Below are experts of layer 5 (counted from 0) of a mixture-of-experts language model. Rows are named router (the router's row for the expert), gate (a neuron's input weights, with its number), up (a neuron's input weights, with its number) and show model dimensions 0-255. Each number is 50 + 15 x the weight over its row's rms, rounded and kept within 0 to 99.
After each expert's rows: "comes after" lists some tokens at least twice as common just before its tokens as in all text. This comes from a sample of Wikipedia text that the model never trained on. Tokens count by the router's weight.

# expert 29
router:47 38 77 39 53 46 56 48 58 71 53 72 79 49 53 35 39 30 72 61 47 49 63 55 68 46 40 67 77 57 80 78 56 57 38 61 53 72 94 32 29 63 69 28 47 46 58 50 49 38 65 65 39 62 42 51 56 70 34 15 54 87 68 38 50 47 55 26 59 50 40 78 65 57 36 55 48 65 75 65 32 43 23 36 60 54 40 47 42 49 66 08 39 41 57 46 59 46 38 49 29 45 67 67 46 28 59 27 37 74 74 41 57 55 45 70 66 52 35 54 57 50 60 22 60 38 27 44 55 39 32 70 48 50 35 36 70 51 27 86 52 30 61 54 39 47 58 33 40 42 32 62 60 35 58 41 69 32 44 56 29 44 62 41 75 48 51 34 63 46 69 31 48 71 58 18 59 41 40 33 69 56 38 69 45 26 61 61 46 41 47 66 40 33 62 56 50 60 66 44 71 48 74 44 16 73 53 33 49 63 41 13 38 31 54 55 42 30 47 37 45 38 21 38 49 52 37 58 47 38 42 47 62 19 79 44 30 42 33 26 68 62 72 63 36 68 58 38 67 65 22 38 48 46 27 35
gate0:47 55 31 71 42 74 78 57 35 64 36 43 47 33 52 48 45 35 70 47 41 54 06 58 24 49 48 40 55 50 38 41 54 32 49 35 64 61 35 31 24 43 48 00 42 58 53 58 54 71 65 47 52 62 51 58 66 41 64 46 80 47 55 51 45 45 29 45 50 52 36 40 81 50 63 62 67 56 63 23 44 64 12 44 45 31 19 60 49 76 33 70 35 26 61 67 30 28 49 42 61 42 39 49 52 57 56 50 81 64 56 35 33 64 49 52 50 50 60 43 58 50 42 71 23 48 28 43 70 49 71 45 41 44 52 58 55 29 33 38 31 61 38 56 65 62 58 40 53 44 31 42 39 53 24 46 52 61 34 40 51 55 32 31 47 52 56 67 50 50 54 35 54 68 46 61 47 69 55 52 44 40 17 85 70 90 53 45 41 55 42 70 52 67 29 57 51 53 48 53 39 24 14 41 45 48 38 42 43 35 41 25 40 60 76 48 72 31 66 73 58 69 46 44 38 20 67 42 56 63 43 30 14 68 55 28 56 46 51 45 53 24 62 22 40 53 51 60 32 29 50 37 29 41 80 53
up0:41 53 49 47 34 54 41 71 46 46 46 26 73 42 55 59 66 37 53 38 28 51 17 42 54 32 54 30 58 45 62 58 45 63 53 68 46 48 56 35 41 60 35 35 45 78 50 48 42 48 31 15 79 80 44 42 34 53 65 34 28 53 33 43 44 52 35 66 62 58 49 65 36 63 72 16 39 33 48 48 60 47 32 54 57 38 39 46 52 83 46 49 72 60 40 52 34 39 72 40 74 15 45 46 38 41 48 28 59 67 46 15 59 66 73 56 50 17 50 53 43 39 57 49 53 53 59 27 77 47 72 48 30 61 38 53 62 48 52 72 48 18 52 70 51 45 38 43 78 49 63 45 47 39 39 51 82 61 35 38 34 29 42 38 45 58 56 34 36 63 44 34 60 54 68 49 08 42 87 55 28 30 43 71 63 46 46 67 48 28 12 61 46 53 33 54 48 36 12 56 21 57 34 55 42 46 34 33 56 60 41 62 18 30 46 53 42 53 43 52 53 41 51 81 55 62 58 70 50 29 32 23 70 48 42 52 36 42 54 43 38 24 70 66 26 43 41 40 46 21 13 31 69 62 65 54
comes after: " |", "|", ";", ":", " in", " October"

# expert 5
router:56 52 30 40 47 70 27 42 31 52 65 31 82 47 38 50 54 70 16 68 48 65 62 47 50 49 50 62 35 28 62 48 46 33 40 54 48 43 71 20 54 26 48 34 63 22 35 57 42 68 28 54 39 64 38 11 52 69 62 52 53 40 38 46 41 39 35 73 51 57 47 52 76 49 40 29 43 19 33 21 35 38 60 50 34 71 37 52 66 70 50 59 26 61 37 64 60 53 36 62 49 47 51 61 54 54 29 58 57 70 20 75 77 41 26 40 79 43 40 37 53 56 56 45 26 56 52 59 27 54 28 58 50 29 29 78 24 28 54 39 38 63 38 43 58 70 34 32 75 53 76 43 40 40 64 28 27 47 63 42 47 40 67 65 48 53 67 48 64 48 24 23 34 30 48 73 39 48 64 58 72 55 40 62 41 59 68 51 24 53 68 25 48 64 77 64 40 06 56 61 56 33 45 52 60 49 60 43 31 30 47 60 50 44 40 44 75 48 46 33 50 50 66 57 43 44 76 37 50 34 58 49 54 49 05 46 22 28 28 55 51 60 72 72 31 42 44 44 59 35 33 57 58 60 37 66
gate0:54 45 46 39 55 34 46 55 35 45 48 31 54 60 54 60 62 50 37 35 68 65 72 79 83 62 38 05 43 61 32 57 34 83 62 49 86 32 57 26 68 15 50 34 75 68 28 21 62 50 55 60 38 55 63 64 52 43 66 30 49 46 56 78 20 48 31 58 01 49 30 40 36 32 55 48 43 45 28 48 49 67 32 49 43 42 51 60 40 52 70 60 47 59 20 49 44 43 20 53 51 20 40 58 93 56 19 45 46 51 48 58 66 62 55 64 49 21 54 47 55 12 31 67 55 30 49 34 42 44 40 47 49 55 59 48 57 22 55 36 56 54 42 59 47 49 48 52 70 38 96 52 44 18 72 51 63 64 54 84 40 29 49 70 17 41 48 56 39 45 41 31 47 44 73 34 18 23 64 37 54 48 41 54 43 60 28 58 42 50 58 44 70 66 57 51 29 37 64 54 55 62 76 45 46 35 56 13 82 59 65 48 60 52 55 44 50 43 41 41 11 39 49 45 67 60 64 46 30 52 28 66 40 50 54 56 63 46 57 54 34 17 89 42 48 49 65 55 65 39 55 68 54 55 66 50
up0:54 41 33 80 66 58 75 24 37 58 43 37 51 56 34 38 56 56 83 30 34 51 64 52 42 32 51 49 46 38 44 50 25 52 46 60 30 36 50 58 49 48 66 51 72 54 43 36 34 57 39 46 62 43 31 61 46 70 69 57 30 52 46 39 70 44 74 32 45 54 30 42 50 60 41 52 45 22 39 47 44 35 68 61 41 37 25 15 73 74 46 49 50 25 45 49 44 42 49 48 78 48 30 56 37 54 73 50 36 33 83 55 46 62 37 51 44 24 60 48 54 81 81 58 50 53 50 40 46 30 55 30 57 37 47 64 31 42 50 44 50 62 42 29 75 69 42 27 45 66 39 38 46 52 29 98 56 37 56 43 75 46 31 52 75 62 68 52 38 50 60 63 41 28 48 62 45 63 54 65 63 38 25 31 55 56 29 46 62 67 59 46 45 32 35 66 50 35 44 54 33 55 35 66 40 58 39 49 48 45 58 49 74 47 56 72 52 55 51 36 18 57 60 63 62 50 61 55 32 49 55 29 67 74 57 62 60 63 56 42 61 85 49 46 33 22 63 52 75 57 53 47 37 56 43 66
comes after: " |\n", ")", "\"", "0", "1", "2"

# expert 27
router:24 66 52 82 83 35 39 42 43 38 60 62 34 46 67 54 52 31 29 40 59 48 62 57 58 61 34 34 45 26 49 49 49 52 56 67 50 28 39 58 46 41 40 62 78 38 50 32 66 25 56 79 35 52 67 64 52 24 57 34 28 52 34 71 47 26 28 62 62 30 46 75 81 38 50 56 51 55 67 36 65 69 49 68 26 56 53 38 51 64 34 78 62 69 61 55 46 48 56 63 34 25 53 53 45 23 45 59 83 67 39 48 65 66 62 40 88 26 86 38 46 47 33 48 68 75 67 78 24 90 45 33 38 55 47 45 74 64 24 44 61 61 38 43 53 49 48 63 54 55 49 52 53 37 64 60 41 73 39 34 53 45 19 79 75 50 55 60 46 51 59 41 38 65 65 42 60 70 50 54 48 50 64 49 53 48 74 55 22 65 32 74 42 52 50 64 58 22 61 42 31 57 78 50 50 56 56 41 41 55 46 56 37 55 68 46 36 61 38 50 56 76 70 49 51 42 11 68 54 57 60 85 51 52 70 50 38 43 24 61 36 40 48 61 66 63 32 45 43 57 44 61 43 28 49 44
gate0:76 71 57 43 34 45 40 32 48 42 25 51 65 59 45 83 31 64 49 53 60 30 50 77 54 36 27 29 53 60 46 37 57 55 47 49 56 43 46 35 48 39 50 54 48 58 66 58 41 49 39 56 52 42 58 52 32 70 34 69 20 32 55 29 65 71 62 66 39 43 55 31 73 58 48 44 50 52 66 54 50 25 54 45 13 47 32 61 66 40 40 52 71 61 51 62 52 54 39 62 62 60 53 62 76 36 53 86 56 20 69 31 33 30 27 50 55 40 55 58 21 34 57 74 61 56 91 82 51 39 79 32 60 81 71 60 30 39 68 33 66 37 39 24 34 35 61 46 63 21 58 64 49 28 42 38 36 64 79 69 47 42 45 51 47 40 58 75 35 45 00 71 35 55 54 46 65 32 52 53 39 64 49 39 54 45 63 41 74 59 55 30 47 71 52 56 39 39 59 43 60 58 44 60 34 64 51 54 46 59 51 57 39 55 76 63 78 43 57 63 33 46 57 52 54 77 31 73 48 43 46 57 27 47 70 64 52 55 58 38 39 35 54 67 35 52 27 30 75 51 15 41 45 55 51 62
up0:39 54 55 29 45 55 23 49 66 43 69 51 46 65 19 61 48 56 56 36 69 45 36 50 74 36 52 45 41 50 66 56 54 54 49 60 29 43 63 69 33 53 28 57 43 49 32 28 58 39 47 37 19 49 34 43 69 42 80 45 62 43 67 26 43 45 57 22 41 24 62 15 32 67 55 54 33 36 53 46 61 47 49 27 44 34 60 50 66 50 54 24 61 34 61 28 56 51 82 27 23 58 53 25 72 40 20 44 41 60 64 54 00 60 45 47 46 52 69 54 21 48 60 32 24 45 50 66 60 47 54 28 70 65 66 57 76 39 50 62 33 36 50 44 48 60 37 51 62 48 53 82 40 33 61 44 51 64 26 43 41 45 49 65 63 44 47 30 65 30 50 14 41 41 43 67 77 52 31 63 43 38 33 24 42 40 22 15 09 50 37 52 63 64 74 47 43 49 57 34 41 30 41 27 29 59 76 44 44 55 48 30 50 50 45 69 26 63 31 54 69 36 47 60 87 13 55 54 36 60 39 53 56 38 63 47 78 77 69 48 34 43 59 49 48 58 58 29 57 67 53 85 45 43 36 21
comes after: "'s", " his", " the", " their", " its", " is"

# expert 7
router:61 69 34 47 51 38 38 72 63 33 43 78 36 40 66 50 49 53 55 60 53 38 49 53 24 48 53 47 42 64 40 57 41 49 36 52 54 62 44 60 30 42 52 59 64 36 50 35 34 71 68 50 51 38 42 38 54 11 51 64 58 58 51 43 39 28 50 59 40 50 60 76 34 31 54 46 68 51 42 49 44 62 41 56 49 35 46 27 75 51 56 67 24 51 46 45 38 29 33 18 68 47 48 32 42 20 40 59 44 87 56 59 29 19 39 30 60 60 55 38 52 52 86 64 55 41 63 37 41 55 31 43 30 53 64 54 60 38 54 52 55 75 55 58 67 50 26 53 67 63 41 45 61 58 59 64 27 48 68 69 61 61 35 48 38 51 63 36 40 50 45 30 60 44 53 48 61 87 87 71 46 49 58 34 41 59 40 27 44 40 75 49 35 22 47 61 59 42 35 34 83 41 21 63 59 38 65 58 62 47 46 60 50 55 53 65 78 55 50 67 42 39 73 42 28 60 74 16 73 39 66 48 39 47 35 40 52 54 70 66 46 44 35 35 45 49 50 38 49 47 37 74 74 38 72 52
gate0:50 52 66 46 65 08 41 54 62 59 51 51 44 49 48 79 44 76 44 33 45 52 65 68 57 51 40 93 28 32 42 45 60 44 36 53 29 44 48 58 74 59 32 69 26 46 39 29 31 52 69 52 59 41 49 81 24 72 73 86 79 39 54 64 64 41 60 51 72 38 61 42 40 57 66 49 62 53 51 55 46 28 33 38 35 49 52 19 90 75 59 64 38 63 53 34 60 69 62 36 42 51 47 54 30 29 33 46 56 46 55 62 55 34 48 43 44 28 33 29 25 46 55 49 63 47 53 19 51 46 48 32 58 65 57 52 29 53 43 44 47 64 71 68 58 36 19 72 57 48 65 86 46 49 37 73 64 48 66 73 71 51 68 47 50 51 61 47 58 71 40 42 71 46 56 68 26 76 60 34 58 57 38 53 36 56 42 50 22 51 33 50 41 34 29 24 45 63 56 59 49 31 38 55 44 46 57 54 54 69 62 66 55 38 67 46 25 52 42 79 55 66 63 23 59 37 67 46 35 76 63 60 24 65 16 39 47 71 41 56 32 60 63 33 17 64 43 43 73 70 50 57 49 49 45 40
up0:80 59 73 68 36 51 54 62 44 41 53 68 28 31 54 44 65 61 53 89 48 39 30 50 49 53 42 38 28 75 70 30 60 64 50 30 72 74 65 53 50 52 53 94 37 76 61 45 60 44 58 53 59 34 59 76 43 51 67 55 60 50 29 15 58 76 46 26 31 38 51 61 26 45 52 37 53 45 61 74 27 44 65 63 56 70 56 83 66 40 43 44 51 43 62 54 13 37 69 76 67 69 62 31 63 66 50 77 43 52 31 22 48 50 33 46 32 43 50 50 53 22 40 53 50 49 59 53 49 48 42 65 54 70 59 33 50 53 72 40 32 39 22 36 71 35 61 52 19 67 41 17 51 75 41 48 37 41 75 46 34 57 56 70 73 33 21 73 50 64 25 49 48 61 34 44 48 34 46 54 54 46 38 58 46 34 31 40 52 59 58 38 73 78 47 58 46 44 56 44 63 75 65 55 29 38 30 44 56 46 53 33 37 38 47 75 42 68 52 48 28 60 61 74 43 56 84 36 68 34 40 45 37 39 59 47 52 51 41 59 43 44 18 32 43 57 25 39 46 85 51 52 64 44 38 35
comes after: " |", "|", "%", " |\n", "8", " Total"

# expert 12
router:67 52 23 71 52 46 42 51 58 12 48 69 52 41 60 49 52 52 39 41 52 48 18 46 54 56 29 51 54 50 56 74 21 53 87 41 64 36 44 54 53 46 48 43 35 58 44 34 63 39 75 35 55 38 61 55 67 16 61 71 41 51 49 41 58 37 30 13 38 35 27 72 67 41 57 68 27 44 57 46 42 54 39 62 67 21 49 44 46 29 50 39 78 46 56 52 79 50 45 40 56 50 64 42 35 58 37 36 57 31 54 40 39 57 46 58 44 46 46 68 57 36 62 37 53 40 59 67 71 19 66 62 69 50 48 47 48 75 42 68 71 62 51 24 76 48 62 23 68 59 45 66 50 53 68 61 39 32 21 24 52 44 61 61 57 67 53 56 52 38 49 58 55 21 24 28 42 42 43 50 55 43 37 56 44 55 51 53 46 53 41 60 08 69 58 47 47 42 45 42 60 77 51 37 53 56 55 57 44 58 30 54 40 48 68 34 74 54 70 68 55 52 53 42 55 42 34 31 61 50 47 27 53 52 36 60 51 50 43 69 50 47 44 45 51 66 72 48 50 50 64 54 61 36 64 49
gate0:51 47 26 46 59 53 61 67 50 34 30 44 68 43 08 29 74 40 43 58 41 30 22 39 35 20 46 47 47 48 14 48 43 57 65 41 68 60 33 31 19 62 30 65 53 43 31 60 66 42 35 45 49 20 41 35 69 33 39 60 50 39 58 53 50 46 31 75 54 08 65 52 60 36 45 49 60 58 33 55 49 58 36 26 23 31 62 64 28 40 53 66 70 40 41 58 58 47 62 63 68 26 42 37 37 67 73 52 23 51 60 41 63 56 46 53 54 67 56 53 51 40 43 41 41 46 77 46 57 57 64 45 41 52 59 57 42 49 66 43 50 62 88 53 35 59 61 55 60 58 21 42 82 59 74 66 67 71 61 35 68 57 50 55 42 55 56 66 78 48 68 43 65 41 40 53 29 35 70 47 37 56 52 57 44 52 47 24 53 87 35 76 45 50 49 28 32 38 40 34 47 31 52 42 43 51 60 53 44 47 49 40 48 33 41 62 52 59 06 68 36 51 62 37 52 47 42 60 67 49 51 37 44 62 51 59 48 46 38 70 46 58 52 41 62 48 88 56 34 36 54 50 44 56 49 76
up0:35 17 49 47 61 19 61 70 05 56 56 47 30 63 41 62 59 63 66 55 29 63 36 54 71 34 51 32 52 53 11 49 63 41 48 84 62 62 74 51 53 32 51 62 70 50 31 48 63 29 50 48 49 29 76 60 39 80 60 39 46 52 35 32 67 21 56 86 47 40 60 55 57 56 30 38 67 41 45 67 65 85 49 33 48 55 66 43 48 36 40 36 45 38 47 39 44 78 09 44 60 20 39 34 59 53 55 47 13 34 52 60 39 53 46 56 45 46 49 62 49 38 63 66 54 60 26 74 40 36 75 51 51 31 41 74 43 37 25 53 73 67 39 52 20 44 52 22 32 48 61 20 77 46 35 41 66 38 81 74 60 49 45 34 40 43 56 89 41 45 43 56 47 63 62 47 46 45 51 43 34 45 67 32 63 51 57 47 57 36 52 61 22 53 56 72 38 32 65 37 47 75 39 77 60 44 44 48 47 41 64 34 53 32 83 63 65 60 38 55 45 20 45 52 59 58 58 43 55 36 43 66 30 64 76 64 37 35 47 58 46 60 54 50 40 71 76 48 54 64 48 46 65 39 50 41
comes after: "\n", " |\n", ")\n", "|", ".\n", "==\n"

# expert 10
router:57 30 68 45 55 40 56 40 61 73 50 62 77 50 48 18 37 38 66 46 25 56 63 57 81 72 53 58 80 62 62 62 43 56 45 53 65 81 83 33 30 59 59 28 53 56 58 58 52 43 64 67 34 67 39 77 46 67 30 35 57 90 59 32 51 47 63 27 61 50 46 71 52 71 26 49 52 72 77 69 42 63 32 36 55 54 38 53 34 38 58 27 52 52 48 51 67 45 39 47 29 53 60 73 41 37 58 28 21 60 66 43 55 56 53 61 50 46 48 73 55 47 62 22 66 42 20 41 32 38 39 64 56 56 41 41 67 57 41 76 61 58 69 61 39 54 64 38 50 44 43 64 58 48 63 34 93 49 43 44 23 51 64 24 77 38 37 33 64 49 67 19 66 67 55 36 58 39 47 37 59 46 48 57 56 30 70 60 53 34 48 67 50 46 62 49 39 45 75 47 68 41 67 60 23 67 56 33 57 56 36 30 42 38 53 65 39 22 41 39 53 59 32 51 46 66 42 61 26 42 50 60 57 33 75 60 20 30 45 32 81 53 82 54 42 75 66 51 61 58 31 32 49 55 31 23
gate0:56 58 80 69 55 46 42 53 29 49 40 54 49 22 34 52 59 69 47 53 38 50 30 57 64 58 26 53 50 33 38 46 66 80 50 70 52 49 60 29 54 39 64 63 27 53 63 60 75 60 55 41 53 42 28 47 67 42 49 48 38 28 50 70 50 53 45 56 51 83 54 53 50 41 44 60 30 35 68 50 39 32 26 87 39 47 56 55 26 53 48 44 55 44 39 45 47 44 36 47 42 48 09 83 44 45 11 30 30 57 53 41 55 52 59 46 48 53 79 34 59 35 50 69 39 39 68 62 65 52 46 37 41 53 23 46 73 27 66 38 65 32 58 61 45 59 50 58 47 82 46 52 49 38 36 75 40 41 56 42 40 42 25 56 30 83 41 70 65 51 52 64 46 51 62 75 26 00 46 53 52 66 34 43 53 71 55 54 68 42 57 31 39 35 56 32 35 23 42 45 49 37 73 60 66 50 58 66 49 36 55 64 29 67 99 60 24 46 75 48 53 62 63 44 28 80 48 60 26 63 64 56 59 46 50 51 56 67 61 24 53 73 42 58 74 55 39 52 61 44 58 54 60 50 40 42
up0:53 42 41 28 69 54 48 30 24 46 66 26 62 70 43 65 37 53 63 55 60 42 48 26 38 79 55 38 44 38 80 34 31 39 61 46 49 30 58 74 35 39 27 42 58 39 54 46 59 55 40 47 52 52 52 55 56 45 65 32 73 56 49 51 35 40 38 56 42 43 66 51 39 50 20 50 53 29 63 19 75 48 38 39 55 42 65 42 71 36 73 53 36 33 57 52 77 45 70 42 49 40 51 31 34 64 59 66 51 17 69 72 39 46 52 44 52 58 45 62 34 37 51 58 38 55 39 25 47 46 75 52 26 65 64 31 35 55 47 60 81 63 39 42 16 49 43 62 49 61 77 67 67 72 45 29 58 46 48 11 42 62 56 37 55 36 70 39 40 39 27 41 37 71 44 37 64 88 52 47 43 56 72 49 55 35 56 56 27 50 72 78 50 71 38 58 55 55 64 60 65 86 28 39 45 23 51 52 39 23 58 77 48 88 57 55 52 39 66 27 50 19 45 56 68 35 60 51 54 60 45 48 39 62 37 69 37 59 31 79 50 37 61 41 43 43 49 52 37 46 58 53 50 41 44 61
comes after: ",", " the", " (", " \"", ":", ")"

# expert 15
router:37 57 63 80 82 55 67 78 61 46 46 74 46 59 40 49 48 51 35 43 42 72 26 59 46 64 64 49 69 66 41 38 44 48 60 51 68 54 35 47 59 39 37 47 56 57 44 30 59 48 41 28 43 63 82 35 67 53 43 73 52 40 60 55 33 81 68 73 41 58 69 57 67 59 51 46 29 39 62 49 63 55 76 40 64 20 53 43 54 43 41 20 59 39 56 29 60 56 49 51 66 52 30 26 59 58 40 60 89 21 46 59 47 57 48 45 56 81 65 91 68 48 50 42 40 85 57 68 79 59 63 57 68 31 73 44 68 20 56 51 48 56 44 55 40 56 64 38 49 61 21 21 53 41 39 39 52 62 70 58 59 50 67 73 41 63 54 19 60 53 45 52 71 63 55 65 49 45 22 62 59 24 36 60 42 59 49 61 54 55 63 56 38 60 43 50 33 62 58 47 70 43 28 40 60 54 51 69 31 61 42 18 64 57 28 49 55 36 53 50 34 58 64 26 25 50 68 55 36 58 72 66 35 46 53 42 62 79 32 29 35 17 41 83 89 57 46 47 50 51 65 62 55 84 51 45
gate0:53 76 55 77 47 41 64 50 67 53 37 79 71 32 49 46 24 46 57 42 23 38 73 18 57 52 60 41 62 45 26 36 35 52 24 53 46 29 25 37 21 42 25 61 23 77 70 35 54 52 46 43 37 46 84 79 12 52 49 74 58 45 39 34 46 49 50 61 61 37 35 45 40 51 21 59 48 56 37 56 63 78 69 46 43 70 53 41 52 36 32 74 50 49 58 35 37 56 78 22 32 47 52 23 44 55 26 44 60 34 45 33 50 48 11 64 51 58 67 69 39 56 63 30 41 40 42 66 80 67 44 69 50 22 49 63 76 02 31 44 46 55 56 44 93 29 51 56 59 44 72 35 66 44 49 29 50 46 65 53 40 45 49 79 44 33 52 60 41 52 74 46 57 38 36 80 80 46 55 52 51 57 39 59 37 52 43 51 39 52 58 30 47 62 30 44 50 68 44 49 50 64 39 44 35 58 58 54 60 56 60 66 65 55 22 60 39 41 18 50 45 49 28 16 55 56 62 50 65 53 58 65 40 51 12 34 76 53 53 44 29 24 39 76 52 64 40 35 37 44 44 69 57 81 52 19
up0:53 46 34 39 51 12 85 41 15 48 41 44 41 63 29 65 52 51 34 61 66 71 29 58 64 44 45 56 34 47 78 83 27 64 66 38 64 49 39 49 41 22 24 31 63 28 24 57 47 65 59 19 59 39 50 35 62 20 56 19 46 50 50 35 46 36 52 43 55 54 63 53 26 67 47 26 49 14 65 48 50 32 42 43 61 33 42 38 59 67 51 31 40 70 45 51 47 44 26 55 73 67 39 39 61 68 81 39 53 61 52 49 61 50 48 59 49 59 67 50 46 74 46 79 71 33 54 38 32 50 61 72 44 75 57 43 51 48 79 64 57 35 66 47 44 66 24 52 30 35 33 71 35 53 63 43 58 26 52 59 03 59 44 48 33 55 38 43 67 38 61 49 60 44 40 51 55 47 55 67 52 54 45 44 56 46 50 51 14 55 55 71 61 39 51 69 28 44 57 48 37 30 42 43 45 32 35 39 45 86 45 48 35 14 99 50 55 51 62 32 39 68 80 72 46 53 79 50 42 56 35 37 48 62 50 54 38 64 41 70 46 80 36 50 57 32 33 39 26 51 47 54 41 54 32 76
comes after: " L", " A", " B", " C", " E", "L"

# expert 2
router:56 19 56 52 25 66 80 72 53 62 46 59 55 46 24 58 60 53 58 51 46 49 47 39 40 44 67 39 36 30 33 38 75 60 65 53 45 32 30 88 55 44 74 75 19 55 65 54 49 63 46 50 44 40 36 45 40 20 37 78 54 60 55 54 20 53 34 46 36 54 53 40 72 49 52 24 52 53 25 46 37 34 45 77 53 69 51 38 36 61 60 46 61 62 84 41 57 69 64 57 15 48 54 39 66 53 18 29 37 55 50 61 57 41 48 41 53 58 69 41 50 37 29 48 46 69 57 60 65 18 48 57 63 64 44 49 66 52 46 53 47 68 36 57 62 48 75 66 45 61 59 53 46 70 65 48 14 42 54 54 63 61 69 42 62 51 29 56 37 41 50 67 48 60 64 60 52 50 35 87 50 47 54 43 55 65 31 57 48 55 65 23 27 29 63 48 53 56 16 70 41 42 55 39 24 47 48 63 53 45 56 70 67 51 48 43 41 56 52 43 58 52 24 48 71 10 50 60 87 58 37 48 63 66 37 40 49 56 47 80 51 49 38 44 38 15 52 28 66 11 53 46 43 35 37 45
gate0:59 39 58 44 49 27 34 72 39 63 50 68 53 71 57 57 59 46 47 50 57 55 49 47 65 63 43 30 60 60 53 70 25 57 58 51 50 45 33 52 47 47 58 58 34 65 62 37 60 46 60 76 77 64 58 91 54 13 60 44 60 48 48 57 59 51 46 56 45 68 48 47 79 78 28 71 78 51 44 60 78 31 33 28 47 58 52 63 40 35 77 48 24 59 61 41 43 73 63 71 39 37 38 30 69 46 28 64 66 32 29 42 45 63 46 75 47 64 37 61 64 14 37 90 82 63 55 62 28 42 48 64 58 35 59 11 59 47 68 29 45 46 42 89 58 37 53 56 80 72 67 53 68 57 46 54 48 81 58 44 59 45 42 58 50 70 36 65 53 44 50 39 32 57 54 54 56 54 27 64 41 43 36 74 27 41 30 52 52 45 48 44 57 47 44 53 50 40 33 47 26 49 50 61 38 32 28 63 69 38 46 69 61 66 70 57 39 43 22 39 57 40 70 34 61 47 35 39 72 81 58 48 39 40 37 30 51 42 26 62 47 55 83 19 49 15 69 56 39 18 44 59 47 47 31 58
up0:29 53 54 50 43 22 65 41 36 53 53 40 55 55 47 86 14 53 65 58 31 44 45 56 53 49 49 23 52 42 41 52 44 26 39 73 23 70 37 71 66 57 37 62 29 44 45 58 55 63 67 69 59 78 35 64 59 50 80 58 51 63 42 70 53 40 39 99 50 78 42 35 60 72 24 50 60 50 43 49 40 55 66 16 41 50 61 67 50 10 45 72 42 44 55 45 46 72 75 52 53 50 64 77 36 54 51 35 43 44 69 55 63 47 28 59 45 54 58 29 64 27 39 63 50 49 62 45 45 46 27 55 71 51 62 38 58 40 45 48 62 75 32 68 48 55 73 44 57 67 67 51 54 61 50 24 38 74 73 39 35 56 64 54 55 68 54 53 08 36 62 66 61 77 60 76 59 46 50 60 33 49 27 49 45 23 44 29 53 35 55 12 70 11 49 47 59 38 57 38 32 51 43 42 74 29 51 53 61 57 32 35 35 36 42 67 66 65 58 38 45 35 62 37 59 54 24 42 63 44 65 63 11 70 39 31 82 56 51 53 47 48 68 40 07 46 68 33 18 35 41 59 37 46 28 56
comes after: " M", "1", " m", "2", "0", "m"

# expert 22
router:64 53 15 15 71 57 65 58 39 49 43 26 72 55 53 38 50 38 26 45 35 49 31 38 52 52 44 39 55 39 58 46 47 51 50 41 70 79 55 61 39 37 52 61 47 63 45 37 72 53 49 45 67 57 35 61 66 54 37 64 51 49 50 57 57 32 30 42 51 62 33 41 50 47 39 35 47 47 80 74 58 16 50 30 56 67 73 41 55 55 69 19 54 15 63 57 58 69 41 61 29 56 76 72 69 43 64 30 35 57 63 18 72 57 48 51 47 55 40 44 62 55 53 47 59 50 71 52 53 62 41 80 37 48 66 76 60 50 55 57 51 42 58 78 50 64 39 58 50 42 40 65 61 22 39 72 47 59 42 39 30 62 50 28 71 58 72 72 77 82 49 29 76 72 52 40 32 35 26 66 68 66 58 43 81 34 75 45 70 39 63 46 60 54 52 45 60 51 42 60 59 65 61 80 69 61 67 33 56 73 43 49 32 38 56 32 51 47 65 32 46 63 37 82 49 47 72 47 37 51 51 36 55 50 79 58 50 49 53 40 68 51 70 73 56 52 85 47 53 39 31 37 62 46 40 41
gate0:24 40 31 63 60 61 55 47 82 44 27 30 51 49 95 39 43 62 13 42 60 51 63 74 51 66 47 49 47 75 39 71 56 37 65 38 41 69 57 25 48 38 49 59 38 55 51 53 28 55 08 44 44 54 54 53 70 46 48 49 52 62 52 51 47 39 41 74 54 52 60 13 76 30 53 57 75 69 19 36 53 54 60 33 31 57 75 63 67 38 51 63 83 41 50 38 48 42 61 52 77 41 30 47 50 20 30 60 57 61 43 62 67 60 52 43 57 66 62 18 33 25 63 35 57 43 36 52 63 74 65 59 61 65 61 60 31 70 66 22 34 44 45 62 49 47 60 60 58 51 63 55 12 61 46 56 41 55 49 37 26 54 48 45 48 52 70 47 51 63 64 59 47 40 76 38 35 44 97 44 33 41 34 31 55 55 34 29 76 62 59 52 45 37 71 35 36 45 44 80 40 57 58 47 62 36 87 63 31 50 47 32 10 67 46 31 36 63 41 43 59 61 47 44 58 60 65 45 43 67 64 35 25 49 64 41 41 66 60 58 34 53 72 38 77 84 60 38 39 50 48 37 53 43 46 48
up0:38 39 74 68 46 62 44 46 21 51 58 46 26 80 20 52 59 43 66 42 43 22 51 14 69 60 47 35 33 32 51 57 40 57 60 54 52 57 47 44 66 28 43 23 47 55 79 52 48 26 63 53 57 51 42 60 32 40 51 31 37 59 81 45 29 60 30 39 31 57 40 53 48 58 63 48 50 62 42 39 40 46 27 50 82 10 41 25 39 57 67 71 39 54 32 36 90 60 40 47 29 60 67 35 28 81 53 44 59 65 38 52 46 68 62 42 66 58 53 53 45 77 42 58 40 43 42 50 40 53 41 72 16 40 40 35 64 58 47 54 57 39 58 60 61 47 51 60 52 58 51 60 76 64 55 36 70 42 41 34 53 50 50 59 26 57 30 79 36 53 50 48 23 58 37 69 52 47 52 27 70 52 72 54 71 47 48 88 32 52 53 30 76 58 54 38 50 47 34 34 52 52 47 57 41 19 27 41 35 41 41 55 70 31 31 35 46 30 54 66 48 45 33 54 34 36 09 35 31 12 50 91 46 42 36 31 45 05 49 46 48 33 42 51 40 58 50 63 53 43 50 45 78 68 46 68
comes after: " ", "–", "00", "10", " (", " $"